Weights of a small mixture-of-experts language model, trained from scratch on English Wikipedia: width 256, 9507 steps.
Below are experts of layer 2 (counted from 0) of a mixture-of-experts language model. Rows are named router (the router's row for the expert) and show model dimensions 0-255. Each number is 128 + 24 x the weight over its row's rms, rounded and kept within 0 to 255. Numbers have three digits each.
After each expert's rows: a language model's description of what the expert responds to; "comes after" lists some tokens at least twice as common just before its tokens as in all text. This comes from a sample of Wikipedia text that the model never trained on. Tokens count by the router's weight.

# expert 36
router:157131108175132125161135138168120143071152119128145123147111159087125113110148175147117108128154109137156164097149132116160131138147109079121117163129145166141157111136142151132165159124143114131099104108122108096112143084081156126143099132129109088146109183107089126129119139163121124103111099115135084128118138158130137118141114135158148112147111127147111139147133091182112123137131125105118141155125128136137173159144160135119148176090096154099152125123127133133103119123142156131142106118104112154182151106151141122135129145092073128167086107125167146133138153104154089121136149141153132164108121096174123115168130140125120102125140105108136104137091100119125130101085155169135084152142159112110128117137110201155130123081076120096157090124097167093135138142169149
Description: Common nouns and adjectives after the, a, its in descriptions of places and organizations, such as building, churches, temporary, located.
comes after: " the", " a", " of", " its", " an", " "

# expert 56
router:148109121109163146116157144126147142100189076173142112162148159119103113152115155143111130119130129144117163087104077175105123118137072149092121139141168127102118146137134145101165130138127114075117073136069113113136111115095118146125119120122114113140119168101110129134159120116117119099104134149132116105130122133134165090172162114146133131141109158116113158119115143124087131117126127113194147126138170150122153152168141110124158110107123150102188170139146129137146111115140103135124077133094139168124134083141124096152089142118095095138094110144115114152150140061164130110149126132152124117116140106167117140130127050084104100151086110120123150099134123173092099094119124123124125139107123096108113108122093115149125112114122175113131099143138121108140114155139128
Description: Pipes starting table rows, sentence-final periods and quotes, line breaks and = headings, plus the wat in Eswatini and headwaters.
comes after: "\n", ".", "}", ")", " Party", " Year"

# expert 10
router:131117165128163116091149147136114133135161116128117110160134126126104096101138149126106112130139112143128120124171106123171106139127125126091125148164173114112123097107101153096134116132148158113094104163113113128138120088085190140164159127125143092114103140150074189089142144148143165109112082109135101132139123129149138121132133131127180135127108151127079140172133119143086142129156126144124139143119176089167132142094117148093116158116097097093158136137141109111109100109179098142152099134088126140122091105135144137145128149148112142165117122132102102114108103120162132100161177136147099163111121124098157137124135084099128158140113141141111168140104141144141128132130142148119096147146110091101167123154098133098087074122042112123119117125129118160117102173131166
Description: Plural or word-internal s (proceeds, HEVs, Yamoussoukro) and capital-letter starts of proper names or acronyms such as E, U, Har, Col.
comes after: " of", ",", ":", "’", " in", "("

# expert 55
router:118138140157139111164139132139104134151161110109144079177095143129107101100150197134131108113131120112117143135152103139145102144127103125081128127121128141155164135118155116134132121147163116132147129131089130143107133118116116127137140106135106100103079145132124165191168146146156114096106088104139132127132079165127136151119141111149155120183121171101117146120112139140085135168149127104147167161133142078130138094114153162114138125082088133096181132121127089106119114116139128189126110115125119151119132089109132130119131133134115103153068103140103151133116146111154110172121124135152131151080131116155157136127122119158142160124156110079143124121136130131084142110130169164160139133082085117085153110139097154083136111086075172111123103132112149173151113131151106
Description: Verbs, mostly past forms, after was, he or a comma: made, released, played, used, named, including; plus the preposition with.
comes after: " was", " to", ",", " he", " and", " also"

# expert 37
router:128137123126165099120176103141136120127138058116106120175118155142131123150121184156117095116137135159163144102166102116120108119123134123140112129120122146130128151151128098124153145125168160110130150143122113110138148107126158132118140065130147143153091145101076125113148110165153139155086097156135148133156110127154152176093128119143122055145102184129150127140118150159099054100181106117142127102129189120130126117164134143099169147099084107109109154105146089107092113103152101124106108159129125124107106101183125142127132140172085145116095115120158140168131124107110108108184141153169110129107177095148118126108142127150128128125123085090129140137142153154101176118112136130107127151141131088139148117135125154126135114108136141123151120132120154135119142152136150
Description: Pipes following a year or small number in score, election and episode tables; also those, newly, favor, and dash-semicolon cells.
comes after: " ", " 0", " 1", " 2", " 3", " —"

# expert 62
router:113085180160169139083128143164122145095129123145130088179128140145089114104125148106099115144164152133129137111120083120167112110098099138108077130139140128123136112099132126093131167190150155125142109152095133140133142098078150142139162065118074107123110116121122143131134120143165097137071150115148086138102135114165136161160119114158142122124115130162064171149087161136105115106112119119129141124110182073147155123110154151081134164148094155114157147129147117150106115135145136121099125138105139155112086110127130136104117111128103099105082124149152127135151127098150128068127145138133119142097134105160140154156167094149141091144162155097111100132105123162132106110124128112133117158126141127141120085143116140113122121105097138096145117136125128136154091156148143
Description: Month names before a day or year in dates, like March 20, 2004, plus capitalized first pieces of proper names like Day, Fort, Murphy.
comes after: " |", " in", " of", ",", ":", " on"

# expert 23
router:146119146138141143132135104145151105111152096112123137162096123135089111129117157075107136174111122124161137081128126115166106148160091162102115139131125128130141129125118130118134149124114149116154084128091134123162150093112192126164149128125075128151124174102110159138093095120159107105122122130143107142113115116109155162115166140141196150132136123084101203179098093164089137162130112112176164142116145093124156099129093167125133133094117149126151138110107141172134118132124126120150107175128139161117093160152170140112158122160117114154101108125132102121137135106158141098118135132165099131133110151142119145123119113139122128108189132101126100166127120103105094115126083148118101104115115079114137101123108157077123150088129117135145118134111129163135105183124129
Description: Day and count numbers like 23, 30, 31 in dates and chart tables, month names January, February, and the piece oud in Cloud, Proud.
comes after: " |", " D", "|", " d", " on", "D"

# expert 43
router:129122122145150145150108136136152134086139096113149144158102161132102092103146103115127112134138149092176156089127146143193147116132077088118095185130143176140118084131115169089141134128106158104108119114101115118139096119094110099118143097166096114126113151119108130125128177161148149102085151157154087168101089154142145125131171119126136095111125129119139146154125141151097115149096105140143145095132139116195101105157148148097164146129077131088160130154170096155112149098125156157164128130112157140138136142117112111117150125102120130144141100135126135140179137122123146151100130118133102131136145089150152140099145137109116106107115113139103152162129103130098101135132116134122136160081140103170141119135093105071128117116103115126126094164114134104127101176142184
Description: Line breaks right after section headings like ==Theatre==, heading markers, pipes and small digits, plus word pieces like ir- in irreducible.
comes after: "==", " |", "===", " ==", "\n", " ==="

# expert 41
router:149101170119149113161142157157156138111132107145124137148102141099129096063130158075103131134124124180131165087071111098133133112154096106127116121114128127141138079115106105103115150129129124118160086103100148112136102103121122144159109103114122112127097173111129143151107130150192126124110091111101101122141094159129122113119192136126142103133119119120127193159112103154142128147147087121152128134105183112127194131125138112126162115120114131109130138156161094127164140117089109184194119116087124124154097165117144114119137123114090131131121112138106110108124127127198141129133126109165141154159134116136111151132126100106159111142142126105152149099135101096074109147106121167112116115129102098143141126154108132098130114132103115109135107161097106169155146162127128
Description: Digits and two-digit numbers inside coordinates, percentages, years, ages and aircraft models, like 89%, DC-6, age 57, 1758.
comes after: " (", ",", " D", " $", ":", "_{"

# expert 9
router:143137112112130139139158138152134117129113127147147138164097104174138093117123125148091130128117154119134115114138119149142109123137102118063105172127143141137149139113122154132143116138156164132142099117086153110164138076106133139181115103138125127145104148167122130142102145149120128069120086130151080130154100117132139109116104160152134124126091134124133144162135122168087100145146110125145176135159128132122181123123125136156141165123104154088153141141143135177069153120107153148121103134123128153151119107167165139118136160113073098155102120133170121128158142085212123108126146121156121162094164114107163127147121091103155116107124087124103105129111099115093096108148071160125088121112135090140137108122119176121118128116066132148143113111087141118126150140172141
Description: Abstract or plural noun endings and nouns before of or punctuation, such as -ation, -ity, -ings, -ment, activities, evidence, officials.
comes after: " the", " The", "The", "ic", " this", " his"

# expert 25
router:168136154132145116164157159139143107133143107133119164173093148139121092152159134101099111128175137157134149112110103142141076090192133122155157160113100110151119119119121130128174175165127173139109115076103155130174142107132168119124122096130135149153129144117129146120138142180139127098099099157115123146100102126104169138105153176146151069159094147140093139141143112163076128146116102133138105180141164160171141093123143127115140138101096155084121131113146118131120113165124128158156122145138084110147130099092125115153120115092104137189124136129142113135143129117109097135151148138176112152120132106114148156148158150142100133153114138107129124130122131111119112095083165131121078123154154105134155110099094147128123106099132136099107129164101153118128155168140129
Description: Pipe cells and long |---| header separator rows in tables, plus which, that and the in prose.
comes after: " ", " 0", "%", " —", ")", "0"

# expert 31
router:145103121140133136154164118139164101104186099149115152128121143170133072157140174107136087128125160131112164093083106137109100065144112081153162157139145121142100125137154155124156147133149166133139140098086134125150152095098131109131143124111110120143116148106094131150145109165161144112082114130132105192119086168141144128110150152153149060156079103106116127158121137120143102119094101130118135146167178152165151106150138107113157119106082117084127146132152133116093127153111121128141114157114105133136131113096150123155160096117129179186098106147129135156157156125137114127141130145152121149145143108147152145125126124127128094153147101119106133124147112113136087124085121137118110117140124138129146120120124121105145097132091108108129126133084149128129138216144150
Description: Pipe separators right after a data value in result, election or stats tables, e.g. after League Two, 7,601, percentages.
comes after: " ", ")", "%", " —", " 0", "0"

# expert 8
router:134148123097128116093161131123161150085131115112162116164112157127121133154135106138130122138095108147153156149074085157143062163122080117076137138110142133132130136133101154119136138159135148093093098113110112141137088141082144112139176112121107082109128132089089146125135126135104136122102078151109112150156142138162142111164127160141121138131110120135122152159097164149130111135072137115157135143161126100123160175149145146090180098144105116100153130102147142106090112145129116168124108127125142138141097122119147136146117147106082101135106118183140104140122168089150111127139126153172125143090182107134127141156122085117125159147106146091106136156116121126088128108122139154124138106098109067122112112151087161151126119095106116091128135131068146120138117170113106
Description: Pipe characters opening new table rows after a line break, plus quantity words like one, some, several, most, both, each.
comes after: "\n", " on", " for", " with", "STARRS", " Division"

# expert 59
router:139116119177128129137149135149129160162115105120129128212128130132128119141122125110099144142132113138120130136122100121152095147155120137094117129095146141123163123086112122144124129197172158138152144145079100129135105075123144176182116133125131116098090200125124151141141124162181089091117109127131107103130104137153140129144113097105139135103107145107097156153153143143098116116146128104102140143143146113155155126118131132104113120155110132112097139123106130115135111123162097168088122143119099166148097123170134130138133148130143116129060153121126109178118118143140150145104150110194100158135154112109134113162150114112118116100146152116161129120107091142071154115087122169115125107099126091112122114146124140069136127130126138062129136137065153158110137127157147
Description: Line breaks, bullet dashes and semicolons separating items in lists and infoboxes; also the piece ect in infectious, act in inactivated.
comes after: "\n", ")", " |", "\n ", " Ward", "\""

# expert 49
router:111142117150157148126099100135134119106139116125139109170090147126147102083147128102130099144133195172144131115130105123142153123144069167082136120123157171162124083114139100105135156175158154075108111151083123147146123083091094146115128104145132118096108169111114122130145124164166133111108105155147124154148097139145135103122116123163128149132133189159112139177096097104111087153168128152147106151116190139135098105138127132105129112147097137122153108126165121141129084122139087172185138167102138142130098165141130115131122125141094143115094108163096132141142159077121123107174111145134141125127170115168105124115147110161108125120138135111135149108132168158104130145116119145079116120120141123139165141137127157088135110142137158119113105133093140124121111170125125
Description: His, her, him, he in biographies, e.g. "began his career", plus digit pieces inside long numbers and fractions.
comes after: "–", ".", " (", ",", " J", ":"

# expert 61
router:132078134130148139143111092202169124118148111120114103182106115117153113104143167165105094107112109119180191127132081105141156127144079152118138161126110147136137153099123107136151188138118120157150120096114150116149114115114125148146123102102127112137097168151111143126121148155116133118117096115108119130109114122153139139100134132135168104142095143141120176126134126120130111146121137114156133134114144091119134136108140114072155113142107141117115131109131120152157107091138125162126131157107142116170144140175128115116167099114121124140113098157131132119101160126124135095121140133173102163095133148113131109146130070128117169102172129156113134130087090121076132093115093143107134148119134139104121076157133165129153115139065144162093072107083124138178089141131165
Description: Digits in exponents, subscripts, decimals and percentages, like km^{2}, 0.4%; also used, use, and pieces like oeuvre's e.
comes after: ".", " O", "O", "^{", " o", " ("

# expert 21
router:134098138171131117111162143142149102126157096111163149177157122133121086123122168111098128124158110136151153117115117151165095106163107163153162168116141145100120102148106085105131130180150137119087104129105123112150120072081187139181120105139094088128126137125134149114129101153177130137086081150135102123134123125124130143147114150127158133125109153083085145154115108128117147130119108132115150154100127113104150135111131171128145134125087159130135109111140104111132125143161104129119098130145083165139104097105109127140154128118124125145092137123132146147131136107118124092116151141169124155147143116162167144141141067104125135152149152132155107133126105100159112150130143165077106117081144081115102106123121176088074165120069117118154113142153139109126083147136135
Description: Heading = marks and first words of multiword proper names, such as World, United, San, El, Mount, University, List.
comes after: " the", "\n", " The", " Sh", " Ch", " University"

# expert 50
router:127117125142149124149131106121152134128161123143134118131117122132138125040130187096101131104121141174150117119163088111156109115146110087107123115146125152139088089137143082121147127163149145135081152131126171102152138118126168149160119117120115091135140150088070148117118102144163110123116128106158083148096094106139123146164119156128140118125117171149132176172120130128111117109129103108126127126085164096122169133138158145104172184112109154154168132168177132160130117137130136164135139158119133147116086138104105133139131115130066138122095140186157131134120152105145106124125132120122116178118145083154151134136158108130156116146132112132116127143120133137111128139117123146100115116092125094132133113137123167072105106078102125088170097147087120103165095128133114
Description: First pieces of personal and place names, often in tables or lists, such as Win, Ward, Lee, Williams, Shah, Los, Jonathan.
comes after: " |", " Y", " the", ",", " L", " Z"

# expert 12
router:073154140167132140117138136116183115139165085149119071163116148106145109074152148113118132132162139127142143112133129133117102150135129115101109103109120131134130153118118123125128152137127129074136099122100105125163109097069151145117144109137141122156127147092138121152095139152193158080117131141130102166124078126140110141160184135178146085113139127142116170133114078125127152126141106100183171167158170127089140131155149133129116111141097150098163126122095089147106116128152133140148117125118140125151078143154111117121105108105120127143089084175144132129104155094138120145131140121182119126130129083149159132124153111145126143143143116124080094114131096116088108134119135178103155149118140114135131113097131167113115111107122155102109108168120161126116114181149146
Description: Standalone numbers in tables, dates and scores, and Chinese or Japanese characters inside parenthesized titles and names, such as 1, 30, 謎.
comes after: " |", "|", " (", ":", " January", ";"

# expert 27
router:154098125131148121113157135158153127131133112139091134156137104148127136043149153121093108107118150170146140104125093090154130112138112113116132126104119140137134093089108120106111141146145134127101051104084136126175093127109173145124124112147111068109110173143115171109140124146147140110095090133098104141136113146151111133142123125121207103145108139151116130137110115162139106147129136147169133110145161120150160108136137138088184099085062132083149136107156131119125099157142145133136116165097092110121089128119134151132107126111092105174133112150128109164144155109170105106128164133173148147099156090144129144124134119148125109158115127153104126128115147089143134134104133163107123160098150104109130128148115171111148112117095140113149140130117105112165129170130164
Description: Single initial letters beginning a split name or word, often after a parenthesis, hyphen or quote, such as M, C, T, t-ickets.
comes after: "-", " \"", " (", "/", " de", ";"